config.toml
d_shared_expert = 0
tie_embeddings = false
lr = 0.00204
beta2 = 0.95
Below are experts of layer 3 (counted from 0) of a mixture-of-experts language model. Rows are named router (the router's row for the expert), gate (a neuron's input weights, with its number), up (a neuron's input weights, with its number), down (a neuron's output weights, with its number) and show model dimensions 0-127. Each number is 128 + 24 x the weight over its row's rms, rounded and kept within 0 to 255. Numbers have three digits each.
After each expert's rows: a language model's description of what the expert responds to. This comes from a sample of Wikipedia text that the model never trained on.

# expert 2
router:150110164138158114138096192133128123099151100148175136115150160116104127093137116126127111083133138132143113087091158142114132149150146115090147134114105106138155094114090127105133092150115124097157135143168197106103162149101147164142146094148162128146091192134120102118103107109162129101136134115094145081138164164127162132150134140163115123126135140108143126113136139125125116145114
gate1:126102125127146153111146208107127104116140130136176133157121129112132150084134135126142122107161126128146089151166178157135124111077143126111176137119123097097116139169128118147109110133129123093124144179134091118133152177101105138132140104144149128175117196120144084146117089148110147129137149133114135140143138167115099137161140156140115098136110141107144133156132071152119098135113
up1:134119139103120117126146193090126098139147141146166143157110089145134164121143130115143151140157113136117113158186182135121131092115112141130157115125138097095111146169117108131098133125113119116114139185105093110157126153124120128125128102143148165172137176113141092155118103145088116142149143143118132160114121149114091109156111145145092124140085134113136130173148068149085090118119
down1:140125122119135111167099125089094139117142165116132162159125132151135131137135147113142110130157072129095121119120174126139169123121092133169070110153110120121129104131138164076107126113125109140178126194116135141148119137125132161142152148110101131122176155099122102174137105131106109163075115143096195112107135131104118127167144100149121107153118130095153174135130131137122116131132
gate2:120114103120124104119133111154124157145154142068094131152126166125113116167120156148127148111139144139131121124127107104137113107125127126147125136116214108113092176127167124118132140067099111132156127110129100091167166142121097113128101111130098154117134099124130150092125117150102149120160160147148113104145147139118151130131172102118140127068075151141095133134128154172146132177099
up2:152132172156149144100118150139132136098102114164140100108157106111128158092089144118119091131139121125140118113143157139154109164160115135107143144099097131150187086125108152164152101170178172120128134107161133115094104135137156159145144116145137083146099135169107121147111104095147115114104102095092117149158099107160109154140133166164124112161158145105142118099139094105141135111121
down2:133136177148099142153117137092156102118138089147127149143127138104156150093115114114156082146165140137118126123107157127143162149140106140101167145103137128155133098140107133126131145138142111071115113127131168138124131120173138137097152124146114120128137159093137116132146159087171152142139089158139123105092121152089145139156169176113113147196142118105112147088089096129186126107120
Description: Past-tense verb words ending in -ed after "was" or a subject, such as released, founded, recorded, mostly in album and song articles.

# expert 54
router:146125148154161143120102116148140153100110127178166102118199150104097089114130161130082115095156155139147106132089128115128124160160146115112165153088127137140167134093124148123135105131162134126123124138180125102140107144123117126180124096160150126126094136149092127082095143092136114132109082095118096102153141116142145117167125145142123105103166125132130084092123118143131133147103
gate0:120138105126125143113146105164150136128171079079119150143125089144135134163133132136099110138127132090151099145150099106154135161128177127124143087137128154116131143105121148193152132124107132156085116142094105164170153187121103130131088140126119129133117190149139140136154138118099120142132156131136105121127142112109133149169132098156157113116142087100082131152165152082118115094144
up0:141133142136125112146123154083111116139081170160144100113137164118128109097114128132156139121128121150118159102107167157113122096128074134115104184121116108122127111139128112081095109138139116084180137120159140107094102069147137141109177131121148111117137086118128104135122103138159151105129093106104141127142118151144138115090146163098109156140116172150165137082108099157148154160109
down0:133157149147099139124102114138124139142120129166129173142145136093131127103139150107127103098096146114125133135150139141157117142123111123097158135146130139181157112129126182172131126129154128101133098130061122093141147133163123097126126128116132097118096148115151084161133136115126139115065110124117080111182148094151102130106149144146104093110116147130153148113123091137202149169092
gate1:147112106116152156092113158133148164143134086163140143109124106123128103092109136145102108089125131131184088092119135139134110132090144111129160145096102124124158075127142116134118130118155118108167081116126126128109168162085166158142166091169170121129111139164171085097124149101151146133084118128099101108150129138172127127152180144113146121108126119098151132122139130135142141149109
up1:134126175108091131111144119143135128130147147124133112152108137151141131151109111164097164116107143135147151128112139153139131132170135134116094095159130119148076111117094091095113106078114165158142102164126135075116150093178159137100172092142090129153105132140150116128144118157086121131157125150175157120153101089133139132092080114148142137133100099105148141174163102125135148114129
down1:111125106142127174143169132147161066132140102089138154086117133142113127108123139122143146112139126130140166102145152151120177139169138110123169097181138142155153142155118102100116126195124145136109151137126162135141095109128135074126121124139131120122166170131145167102104131143127132098090128106165162082144113144125176095125150119131119143168137128125126140140128117132072099101150
Description: First capital letter or piece of a proper name or title word, such as H-otel, H-ernandez, F-ournaise, Sec-urity, Comm-odities.

# expert 42
router:166104168147115140118061141120142160112087093119134128144122126101112125142098125119122102100126130125154093092116150173109101130144126141067123144101122135149140092123082133132151119131159128111153116122164212083110147152085153183136168137135170112144111135136091116086124127103125142115126121121096127109140129138129182134110152148162119087119145156108137123131122132149133132121116
gate2:161110148140121142129129110130135138117127116060118139138192133165134107107121099139138071106121129094166119123149164132129127153086114115110135103104128154090115134162116116164186114122136125132127174127102176137137154112139141145136123141122196116122118132108097092084143153144088156142134194107091114116124147113170124131106136128118117155132104171131118120133148130132082153114136
up2:109089115145141122128115161141153129135125126165141088126112134105123104109090158144105166150130143173123114114095105141139151151163166121161143137134122093147148129084089127102109119173137144102106071123160115112133144149103131149148127093150090129159134146166156159140096119071154130113098095129145144128151121132092152138152149138162151116088152089128157113088109112135179138153101
down2:144138111147145119120152182157166141131147111123105135132120155123078094204126112135112095124107206152161114128098182121152120141140081145120119116148127129132169139087114147154172131148158105125154112103136128124119105111130145076165144128139136128151118141168075174134111105112129135130138135149107107078182120138118135114118146131116126129142127099137139144119137136113119176127145
gate3:071153104094153112121121110120082127114088182138121134149153136098157105133140095098138094163109147120110111139132100078088119157137130143157143119130129167143136126141111127098150133090129115124158102163117182094134111143093155090113121164121116142124123165096141090118125151098102077102141122094131146124110097150112129099114140133170115140151151086136110116133182113140127161114135
up3:121112125129131104135096106115092113126100144135115128135095135110140117161137134107161120126120149117119090094139122135077099167137126144140125111097129137168135106132081117103123118122168118176173115125158196081165144120079135127111163177131121116093117166107135125117132159073133123118156104089116110105118120136108134117115152148176119153130182125125119118129154141193150107118146
down3:168114117167084136152142133100152084147153118119135156126082125151108131120118155117119130155150104087113175175114140121110108116165105153165116111109119111088098097177145084132096114099110094111112121125163188113148111162142112127066161145134133125106108111125177145152129166155124112121156131148126104094127113142106153147101135144107133132117106115130135131103093135130117165091123
Description: Subject pronouns and nouns starting a clause before a verb, mostly it after a time phrase, also he, she, song, team, album.

# expert 36
router:176137112140151159085116168125122161145160105123142116117109149120090119132097109139073127123125148149179117114098102152114099146132146142121122140117121068162162142116095174134142121131127122100176143139162142109129134126104122143177112096157126109141113151123100098123109093127130128091102123097143182123156133172140140138148163130141178118107133159144173122118124153147134131173086
gate8:173125130110140138111151165169117136131135106138171143084133141138113132135070146160142107151169139131114086137137163124122109120147151093126125164120097134133122103099113131179116080145161146118151106124163163129127147145148161139164156107128154110139103131147138130072134141136122163089140140140106090105115139107136158110151115189135163120091163141101145102128094141130164161165113
up8:120170136122126092113143175122181127087120171110173149101084128128156163129093145136142134131152154089149099127102114132153167086092136137132107095143096116148146108177086139152126129085116159143125148093121118098150102147113126138122137141110119142086135144124160129113118134144123097152127162101118141119084087144098116140115151110114176134136153159087132100160140097151129155148105
down8:114116112092137113148141132118163122153083107161130106142146089129106153071172152141124130148111165113126112106126117120129134136084126090197141119147136129098124139133139124096110084140104137137145107116111101146155149131144152104118169134137122121097133124108130138133114083112142078052095125117155121123066107096192122126122141113153106126139132104110145122093119138112129157084118
gate9:130171151144117149122101174113169210133117115149132130147135113100151132139108169105103129097155127129132154144141106091121121127143115155130099114176137109158182112117149120137117069146131107110139116127104143121118104126149101129165114137124165069139094164169107117172093106111111136156152127158136092095107147079144129087120113123138124091140100125125135141102115112125121099111120
up9:110180153134115130135073157090155169141103124112096126122105096120154123149102132088091142098140156124118153125159097101110127113144137164142092103167145090132153142128150115099099100110115108120113130157082125117127097117128107120141110129116140082113101139149142147160082115118106107143149161182147126100103104088155105100111092107104098134138094108132144170114107143140104086127127
down9:055141124111122115134116135135111148121118138154133131139155119148155133113125126124112083087116154126107150188145128100139136140121147132134115136144091118150134084099134118174128113057110145174064144117133130087162085138143120096118118130107140155109117108138098142150122166124094135174114156141179129118092143083099134122137140140074139122112128162148147101124129117165139109145144
Description: Single-letter or short inner pieces of words and numbers, such as individ-u-als, chron-ic-le, digits, Chinese characters, accented letters.

# expert 59
router:136107114155157144099145175159119156121121120129140101100140165103119122103109133150140065085179167120153114119109123132136098143160152083117154161132130121150161122131109171109156137191153134119130081121159150110103138144081119155144154116162122098157101156139127124098118089094161133139126142127133122090152136149121137126131145138149159117140122159128161107093104115144138132159072
gate0:169108121128137113097093141143115153087126130154121098158170107138099090125146157132098145110105146168148116073151142150139081135152115150105130165137087121145122101114133141158143127137150144144144126111160126094146174153133133131157164119099109086117129154151082134090117110083132099108103148110086114103160125118152174148153179168131098122139113118118146121107116110114160096149119
up0:095106116141080139130135096125124102138112142099080142112152109127108115114155134155137093095131145094126107111094140137159142086121096138106109107170161170148106145164157169105077119161110138105123137113155164163125135099142144116151142101115087098135140143161159124104107152168117085106151123129143167111118138128085094117103092095110138129159146084113119117147116104149160147152111
down0:119105143168143094124146178106178121147174084101174084119108101138118131169110155118103108108121149099136093115138095122147123112120149108153106171107132131089151131164143172109138124085137155126117127121138150136123140131113089140121140144163124124161153127163109097091122107135082148118126126114161170161150109135158120132111115160153135118132136180132093115143158095121084107109102
gate1:120121132125153158101148137098122128117130084187134093107158137120113092135116121159091085097136105170100104089126159170104134156142135093119152159145104123147137146104104139107126100154138136102135110123137120108121109188129113122171156135106153111157110140144114109101128151116150157107090125076123089098150175142143125162127125112113101142094154125097125114150092149175160129100144
up1:132149084096114091108104109117153100101165156109098136104105142096165123109158158094109139158104150107116157133171111145156094096106116172108147104121136160109098167143133120172130154118104107112153153119129134136164164143119087113147117128168162130110138100129129109124110108099135150122129153125113108174131108148107131148104167090162152143136134178111086098097145125157130102159107
down1:129110098175173147142153146127126117101131127125161115108143160143091119112098131136119071141130111120132122152122127137149107151125120124088215144093125100112118136117112123130098127159127150136169161169170144096116151143128119179139146116118147146127134135161110144108126136139146141133120084094115144094096160108107123097157143174108092095102098130097139101121108134162148110188120
Description: Plural endings closing a noun split into pieces, e.g. "plan-ts", "countri-es", "bomb-ers", "artist-s", plus final digits of years like "201-8".

# expert 23
router:158095171181150167103132148150130139087113111138146097114153149123101104117106122154123105121135166147144104096118171142150131139151132120114128159112111108148148123126138155111168113139154132084156132109172140113105120150116157145134172100135181091167137126121092117112108101089130116075131146133067091100148120128141141135137110120161133129106140170105171128089094131119110151125094
gate2:125091112137172161114111128152110132126072128121142088089122142101105120107118162135139113130167159106119133128095129154115122137123114091127163130124152135123123099119111152137174152131160131088170103102170096136121160123158094178139118078145126133133102136151093085110104135118177132100090102141113139142160162148160148140104161118099132094115118155130167080121105115116163150138127
up2:155139118126166161141149136160097171101123120132126149100152128129106156097099153168155122128167124106152161095121141140137125095149137128118149111153127115165177126093143118117142131131166152127122153132136085123123142104159106131178129129154152103138144122167083082165151131155150127100074131111106091136139160154167128165127132141098128104168183145125169112157120112121098140098127
down2:137159122116108122138144136138123092185164152102134133147092107166148155158109141108134155137108138117121179163137146097093146133105130119136070116122139174142092169165113143132136126089122083116101163162110136148154099143141126088158102164106116104143165116092142134129123125114136096164115165120136131147160127127135125148136126149144112157148091125185083163111143099147134103119157
gate3:146104109141134179090153128165146177128147106113165085121125144135134095104098119175138140131153148136136077136081140142126092126111139113143126154135108090110111097099126117128136121129160117121106110130154148130116118134133145132181135125131103132125117153138114061103138115089177144080101109117140151097155145141174175171185160128116128137114137161150142125123164122121137109153107
up3:120113160112108147147159096103118095128135107141077145153119174137107127129093157094162107147109113137135157140132138157094139114107127168130162098137148137154108163137102136115148119092130087078131102105171132152113109178105118100093142144139138097134164092149124148149064135141103101161109090135136086111120148160107122129072130142095140126132141082114138152134110142142133106112143
down3:116083125162117166152101141101094156142152119159112115153106125150140107125166098134168115145153164133135140098139107153130148074122132130145090128154097178113130135138146177113141107119110092127167100135110132112140096114143153133130124108139130146133083124131113114131124122086111098038100125088156122115127087098147091087130151089132122130118122125117128132180155119098104139120128
Description: First word of a new sentence in running prose, especially There, On, This, It, According, plus the preceding full stop.

# expert 0
router:161152172146137152100135147138133147122105149133161085113113146110103121130103125138096124128126167164132106073110153187132126149144137130124128136124119108171180104117090176116127093160161140116125125135148133096124156176106166140126139084142153118121128189139093103129106108094160123090105097106102119111145156155125156128112130126174136113135159139139156111103147128149119159169131
gate1:112142131121113153092116127116126119096123148174142102166119125137083127141096145143136132118126149127149106107100126138099109114135102162097147117135091116176126096096143117089146080130202100084161103098129127112142150134136159142117198140112112098119122121128131145129146097159175145113129119080141139154125158065104145107137120116119101131105145127080151142100134153123134159146101
up1:145101117153154137143119153161147152149160084097131149107149141109141107085155135136098089107173117135133126134136134119153112157138158090123148146120149139090135135137123172162124156126048161147127142153130143132108117137128106122159060101153138141165106131151139137110105135075091129118114157139112108105141121183162116165156158141136155132126124139170134111141101088132102094136127
down1:139118130174134140150119123132154144091124126134121139139130126107097104102118160176098097129122095148111081142099130147131132152129138097146131161151103127130140092101168117143122134187135135109167154104123078114068145176142136159140131128122145132154111112118140119047131104156138150119096119143141123132183140149107074132161139134169124106111149115129110088152143088164142144117130
gate2:151176151131117171083134095096155104153136150093156105129097100164125122162133087128115140142086186119152086108132124154086133132100132148118132109158102116148127076140124115089143148079132113111109157140084113152152141106124194118098161150109143095144183126116161135144138119133133088134137115132122093138118157116112149110120131113139116141135139121101151151133118174141106143113133
up2:118110148137123118184138115122092115126133110121080159121141169113150147114133133103119110118132104141128172137164101101151140150144121115166092171087204142100182130153095137140143147135112140128120148110133121100078106133161079133144107125148098140120123127107094094115145134082102136133137153141102141120137067171136125162120132110122153139139103130139126121120177071127136127110139
down2:130134113161149120138097098135148142112159133112090115096134125119095086124135158150108111127124124146161078172114116152133116154134116120158155158133114155131122103115161132165116165153157151107113131115094115119112159165142114124161132161137166141155102128130107131077109120179145117116119108162119134098161152112150104130184121138168143084140148111144107096143162090170079162112156
Description: Past-participle endings and verbs before objects (sold, published, reached), plus quantity openers like over, aged, $ and opening parentheses.

# expert 47
router:167121134159142180111074156135167141093104108142132131102172157105136127104111153169127111135127149142143098085107144134166102165145141126097136154084087110122140120121122148128132100163147130095146143105169140101076112133107134132148155102131165098129132136172098102128109099111110130089084114120111129095134135160180119143134124153172157131122130157088146124127106108134140151141103
gate5:120112124095123147102100143135158120142120102072130134156133126121122101108143134113113140123117159115145136166116154114119108101087131148080116109105132161135130136127127167129107123124123137125121096154147158095142120147098083118130097076129148100115120128121140166087110131102105145124127104128216138126130120097200158105121126125113079139154149096171120128130116171121105179143086
up5:118128138151152123123156116156104158119129141163135090089116136121099126118119157149129091102141131157140116121114107164169125167176132083159164158144138097131154105105120113146160111145159142146123136103112127138127149131135163166148136136138116149154102141156116077138117105111156140140151137129066092141160160151069134152129128136127169100085117169101157102090113091164138098147122
down5:147136114154113130143116121138111117126095123117117139157124148072091142127173151082163158173143155128086154093086146078152132147111143133111127153134115141125114095141149188154170130130103084121124149112130115124124115151126082169143132118145134104131110127117123116165134115100162127105109094130113118093164123181124134173164120120159140126139141133117135149143117196092116148135091
gate6:136092121120116150123176101129149168124127101067135137152133134129127108151118122183114114136129215103150124148111136096143150132093111128163128130120138134132102134137137173138134099197129093080109147124178137104116124110069100136134112111151154100130147132118119183111097130119110122067123129148143119129137133168118116099119123107140108166129118141129141126125121150146136180132127
up6:128125156164153124107087139165110125119121166173121118094130140100114125090128161102118116112158071174132104098114130162142088156157150093095147141123125091133170085108107124136132141114137177150141104109118138150138159158146151132147141143130092151129090151147127095114126106113167147172141104094105141141150142102126149160161140154099149079105155136135141104102117118153118100159118
down6:167143096144130143116144134166124150125123146154148142157146160113123089124088131130154128106118130116088125118098144158161150133095146105089126135133097114142123141126138133120184147144118109136173130102126181142122125160127096153141132111106119117099173122146125131107143141109162116100105081154126126088163141188104129122180174137115156096109113145106110159168098144119142126129054
Description: First word of a paragraph or section, right after a heading or blank line, e.g. "In August 2010", "In 1969", "The composition".

# expert 33
router:149079126148164158113130167131136132129137097161132094102152157095086131114100153160145094098148135141170104113123152138172112151134136061116138135133134115148121127076105124154151104164122125122137108116140174084137122149119109109154145122164139106120126137135133108107116097114137144099114130096116129119153170136124155159162139150140184103141129119132129082086097106156140143153070
gate0:139139088118168102131162136136123163121124079120103103102121146161148137130123120181154144121150126125152098143157095135172144147145131080148136118151126093118133129097125156142130165174114102127146128118132192097102129182107144144112120124180099108147144163087158128162136137148107116113097116154125184116130153136111138148141119111115171091125110102136127117114104123160151129101077
up0:109121094095169103154161129120111142153139089130102131121105156166149129123130110167164145154138101115163110153178112112171159144126122081157122098157144115103117145112132140145114158171104093149143131133111195104129130157099126134100119134168094128132157158087164141172131148154084111136126140156141162132117163112102142156130111115095154114134107091147116117119123122142133126085097
down0:148121125134131136112176131118127137134166142117116138151095141146144180127128091095144157172129113137134177128141126072128129171138115127134088142169167154112135134156152127144174099119075128134090112120121147134157092129103078109124125136140137109109138135091089174121131141085152137150149171095128130125106101121123128130128112110108117126172120110110152090168130163119078101120080
gate1:126127103084143113110150144125110148122118113117108065106134146134132158133085091139157118110122173116147108124134108112128115143120144100114070144134112104122098133128179117116128136169110139126104119157126172081144095122135126145138116132123111170101164095109147138065131114082160134146076128130134149119115129123131107146133096108099147118130145157118172174095121147104136129140051
up1:136132173166121135135107121127147119112123148159147162157127101108128099136142168128105127140136102146110122125121155150119124123157107168136169140123132150146153124128087145147128125078152135106155125090141065159105162135144138129112145118163156086159100168141091116187125138154104117096178135120108118119147139136128165115123163150166099114134122109127088088175126104147129145126192
down1:109127159136153153129115154178134114105126131141185096120166131127096087127129157125124113103141161159117083091141172166114101132114178104104122136092099132157131134121127108118119141106129134150131161128124112153103155081139173110145132119138156116119094105100125131090144119147123140097091116143120131121183138135149085131102124076155138114099157131113109150139149066127161155137167
Description: Pieces inside catalogue numbers, identifiers and acronyms (HD 174387, CHEBI codes, UBHELP), and closing quotes after translated titles or names.

# expert 38
router:129111134141097157089117111189161177128124101162137081133138145104071113112117153157101107063167144139164119120099115146156106144143158134108153133119116118135136143099150163161148115136132158145138123121156145122119123133121122150137128096149140108123101141168105097067100117104147135116121117113084115126142154135166155163165141167132137119094135138139152104129110132167138131179100
gate1:137117107199097139131097128138134170138151096130115157118118161112130112084132140097128121100081121134110142147143125124170128113086160093136159136115133135130122112112122164128088128174105115116176111110144163142139177120103097106124150113103089085113116106139118108131157105131090183127137177165106110137123084155105129136121191120109167144143127136106125148112101143123125140143131
up1:129119166083173115115152150128125113106094155146153091109140106110156150133123110172136117146151165124148110103094159142118105144175105146099119145134110100157142112151110108129162145118156159127105128127131128095116094158136176168151131120140173134147146132110108131135100127123177104104108085075157148112142166118140167122155072143160087100106135132144132101113147091145149136118114
down1:127112148151094113138093121131160137152107097138087142131129153109110117143117099095110141135107130081150162134077176113132066125121102120138139158130114169124136119165130150193156112141148121092094093091122151107116127141123093155110145111098121151106112134139120142122146141139148076126135076143106102182171119117130143109150136188158123153122105146127139148141130087117111151144140
gate2:123124143186167167114127121108124160119117131118110164204133143139109096142134148127151145131092122113144116144079121094172155126120183080146151103113172128103124128129131149125108101161150106137141155109119132141096220130106166143126133117124116165133113119111153136144115139125155165136137078129092128113128125118128165118137118155130110174145131115111092122115116120129085123119126
up2:097134111163160135150164112097108146142135157103102160175099112156131099161143137116165144120114127095145149152117111090133167121118169095127143102134170120092109147164146140112104124162126080146133150139100130156135182102085166114109114123111102163101141122102158163112105162136146154151138109155111139121106149111126148136147116158102102161111112094136093132134122151104088097099102
down2:097119118144144158120159166137111123126155159139122108139119078160117118127114153152144120085163158112128135137160140089140133106111138115101103121146138085155112133121129129091112155159099119131118126090129127174149178110167152114140063123093064152124124124134131148090179118143135128111120141128113063136122170100113140131092106117076157126129162121140127095149157145118134126097118
Description: Single capital letters and short pieces inside acronyms, codes and foreign names, such as the I in LIER or ZIP, AEC, PLO.

# expert 32
router:150116189150134167112117137127144158073091091160140135112157137123114125139111159124112125124115146108142093114106144137140132115172146135098125146118082130144171067099085134124156137124154140091162109108157169095114165160137148121137176122146142140121105138128098076106121113100103151111125113131115110119140146131146176143109152129159131128117151197089137129091113110134148139128114
gate2:140107098157170145110099149173123136130112104102187086096160153131143136112103146145108088103141119135151125128130102122135110129138161100119114161087152088107131106102140155157173128117135124100173133119123126139112135137084100175162098142155136121159096145161118099135098130139150166139095156154126084116166166141118131144164140124137111123083135133129149109096099104124169127113098
up2:133150134136126123144163102098104110106166114136174145105104112098134086149156087166082151095119117108124140105137156142158092128101123107120146156155147109094129154097101119120126106141143106143125166153120130129136104107126083112089153128155118105161144106110085138138097113101149154136104152132154103095101161115086121083124129104153089127148121126117086161167101097089144156144156
down2:154119101122122143158136112109158170194150118100182070113149154120110162099132139107143108143130091156130159127131150142129111136107140165116143160137149138136158170132125118100110137163133161115139080086144154103108130167142158163106114140157106194127139098116130129140151109151126140123123132141075124098122128148121153091142094135122123128165189151111118127130123108104117160109144
gate3:139156131110113179132108120121134130111134167131131102104140126114089136143083136123139142119114134145190129085112150145126134135139128149095102159150108128108154089140135121154128148114166106078128129107118121127157090172144105162146139133123149127116121146134122099120134093125102187111087137096055090163134097145111150131118115104125137071080149157109126088118135151086138127156108
up3:105110116148159082103133160159114135151127112121115119127128146121155104108137149142106118132153140142094143158119096120146108138130152092153165090107150119150143177102105153143118115149085151185129100173155123102115146107104123125142096109143089124123112135130132155119103146108161057119163100135169176081145165125152121136157162150134156169172124099158129140128117117156137144130134
down3:141147103112138162109122177134096146133139109148122155166140135117148123110166130164069113119126117145109148121077106157113138150116136120136116118113117095142175131102083143118164162145120151145165185108148066149138139130149154151147110100139113143085136134100120167129102107156145132139102104125105153101137145158119173103128137166106186137120115124146138113117140114130159123187149
Description: Pronouns starting a clause before a verb, such as it, he, they, I, there, often inside quotations or after commas.

# expert 12
router:139095150153173132135131137172151137120149106116151112126140152123084096116123143146115071084145140139165125105107131136172095152142140084090126140129105086153156122097128159125127130173118123109166107107150146132129161158121124116160147124134123103137130153139097119087094125119152133103108137136114112110157167139155131163157181126142164092110163128133117108072122125124154154152070
gate0:171117123142128154100104172128120116098113142157158098098156122083128140142103127139120130101142160127122114100088130162102128154133127096112131174120106140119145103117134145118166084165161157093157136095129103132132145162121161142142139101168131087170131168119100100098147142098180141131102153120092138102149117118140156123134164124153121127073111163137152090124085126167125132154140
up0:121144131167097132163135121090170169122131089135146116110148136163107125146098112170155126098104102125119083152156135095149117166147162126154155094136138091112108122160150102128111102167099130155129125110102136114124136134089115105165143154145172147099108169148167094125137119146110140098144161153099139099097122173132128153110115100118097090139111101141158163166153124093150113122123
down0:130124118140144146127119093153091140092127102142145079130188077165126162177134119077084125105137130127139089117136120130090109117125164148116142125142098157135146089055136113138133104102129090138113151163137128129116159134162136147127169117118133081149169084130129121131136162151097152117121113101143126118141144100164147140152097088120128156126128132167150133150140169123112100126137
gate1:139113174107203124147122186152141128117112133099116132177116134161137143109127096204107114124157125139125128120164133130155117127096138124084069114137102114134098101138163117122129128146109119118161127148109125116105083108149153133122183117128103095142110128121131116132113114147169137109107156131137114129127066128115108153126171127107143114119152126111085127125112133122198118129106
up1:121106168119196125164140164151128120130152149103120158190101102171130140135126107156113115137170126128077159160159116103127141106079118125123064102144138118123102135144174134119115145115090106164173145169106130130121091095164133130112153143120095136133134118103145117135113136136152115136130170114165139128114102090137098139120153149095137120131122118139068151123119137112151106140137
down1:111125088142120127152153133108135180120139135111118102109108129151087103134155124117151135125127118122140194170115157145168131114146090103194110130117144121082139181123162124142093135120109110147113115158148130147173155126108070100095108165127123156106161141126125140092155130129161169147158127118144127118113199163119137149133153152109144132099105109151160135122108147123132114116117
Description: Short middle pieces of split rare words and foreign names, such as Khal-do-on, Cres-po, pur-ch-ased, ch-urch.

# expert 6
router:157087129152177130111145128137176159129123092118148124111151164121096097133110135156106101107161152139173105130081127138185115147158141106126151142095124106145151132098118162147148130164112150134137100107151146103115151154081130155144109109166144097158122163152125128081120130100185124099091113100092118099148120152134122160145140137152146124131154140142160095090136118140128127162108
gate8:131161116142108109142127094108146102145146080125185150089149158136139094064126141091129134165090128126173160123115088141158142100148173171127097124151124144105151122115086129131123162109127163154109074130135097107109131144111125135116101117044131123125131128099152126130122122132090135143123132134140157107132152126130121117129095095145107146139123191104114116131141124150125148163141
up8:102175113113110117156164103091128101149146090112175149109122159160133096089146139110129123149073131105137156146124105115167165096116161138159093112160134161098131136145085097109109157121103145156094102138121107128134144109128104127106101142059108127115149130078155143109132141153101115144123127138151155105114167102104098142136111087113134152135118170132111114120152152135151111161137
down8:106120113113125094145125099114146134157156106113167151078115104122121072125125151114142169143137118172130151142149126127125113167123112169098154098135179127106126116124117142084108150119105150151124096135112126142134148120096095120126118129146170124140149112114142134171108082125118113132089180105111158104074139087109114153147089134153126112132119136122114129100142179201141138163134
gate9:114142120110130120083153133118095118125137117109152120111119129140070125126112153147126137164143164095124150135142116150112136151123132159099095121101088121079101120112119109152149112126130147143105166149106100105102165147142111150132135089133135155212110094184147122143098108106162146084136107146165142124130157167164129169122159133146125121113158129141124173082166136107124139111152
up9:137091142155164167153081129132158156117108136156110150150155151104173150118143124124118102097124108155130113098096146131153106128135127101127167153127166128178159130132142158112118129131126109098170085110167171139115107105108149130137144141120139107072115164099108133118152133139104110153097143117101119128132087100118154093156083122109124104118106102105164097183089110134138140141097
down9:140146119127121143117090170119088112146111092156122067138132130131106128123114121141113167111085086135134068108088129150165101109114095150086131172124108106108147089150102119179110090137081106114121137083120104078134122127134157104128111111133163131139096128108135134109126153131129137167154120107087123118135073150136167092128138135136092129116137120134152136109092121092143149133123
Description: Last piece of a split word right before punctuation or a compound join, like Litt-le, Beethov-en, lifesty-le, advent-ure.

# expert 61
router:160082138120161142097150149120160146111127122147141069091115188103119118083119142158115122093146145135153119094087117132159103127137159087116156162110122099152127115111097152128160143145129138077141107135135158115085167134096133147142151102167162133146121136136135125111098068096158135120110097103108129086162118177127168139143148156127141105115124134113144124115111110154125132144109
gate0:104142163103130127127154132129097140084088138132134105125110121106135153110134125122132121186127161106108122131121099104124131107163084117132133111125124126139117130135068162118165134136125093106172124143123160115087176145097117084132116153109121135159131107117109148143091124111131120158120141140099094072122079113141118105083144182154137130151149102126107131080171137162153181125160
up0:173122108175140141117100120115145119172158115124136166140151119161126106139129131121121128073138099146147124125133170151142098143108154128100126143124135131128136119122186087156102125131122168150073123121154102148151099132160136178127147092139121132098117143149150097116168119153132144120118126112154158180133178140121127140172109090107125113100116152142153128171080112100100084127098
down0:130152110154146152127157156077140164136142110133140150162134193093152149159113119124129101131132169158133081147088085125093143153113127123137116150089095115147184138125115112101104126141107121106147126114102076085120127145135128117157123109107110117135125148155076118122155105113098119095093149146166167092144124177175092130110111125134130126103141119146124092124135155122159120125115
gate1:113079099127111134114161095123139107151155147102098063069118170141100083139117149157164120067170110118171122107106105110144152119114142118110101152117093105122130116102114128146177126107128099118111103120091113118125101121147129184132162112170128141095132150134129112125114098097160107144138134101122126154141152130135131187119092111120104080137103130136125104133113126125134146141121
up1:117166128143132128138093181152128142107096088159171179162154097112159163113144106107081132175100151148084116166146149129132111147145117152143153091108163170123144119173132164099095120139138150146140134128160130103155132125093123072124135118105112091155131106136120133109150149154097165108103147125130124096140118121143118079154168137124162160134139131091124139125127137149129115150121
down1:133132112130139154115124155104162116148075140152125098095132101132121113126140155139133128123109139132122106129125097185093150134114146124122154138112114122133221136082145122170093101183120115099185125087142106120132129170133143088130097089142161118135137138139146103094126076134128184126138168113144160124145123126161096145125125134160138114128150123131078163144128115134148137130129
Description: Last digit of years after a century prefix like 202 or 199, as in September 2022, 1999, 2014–2015.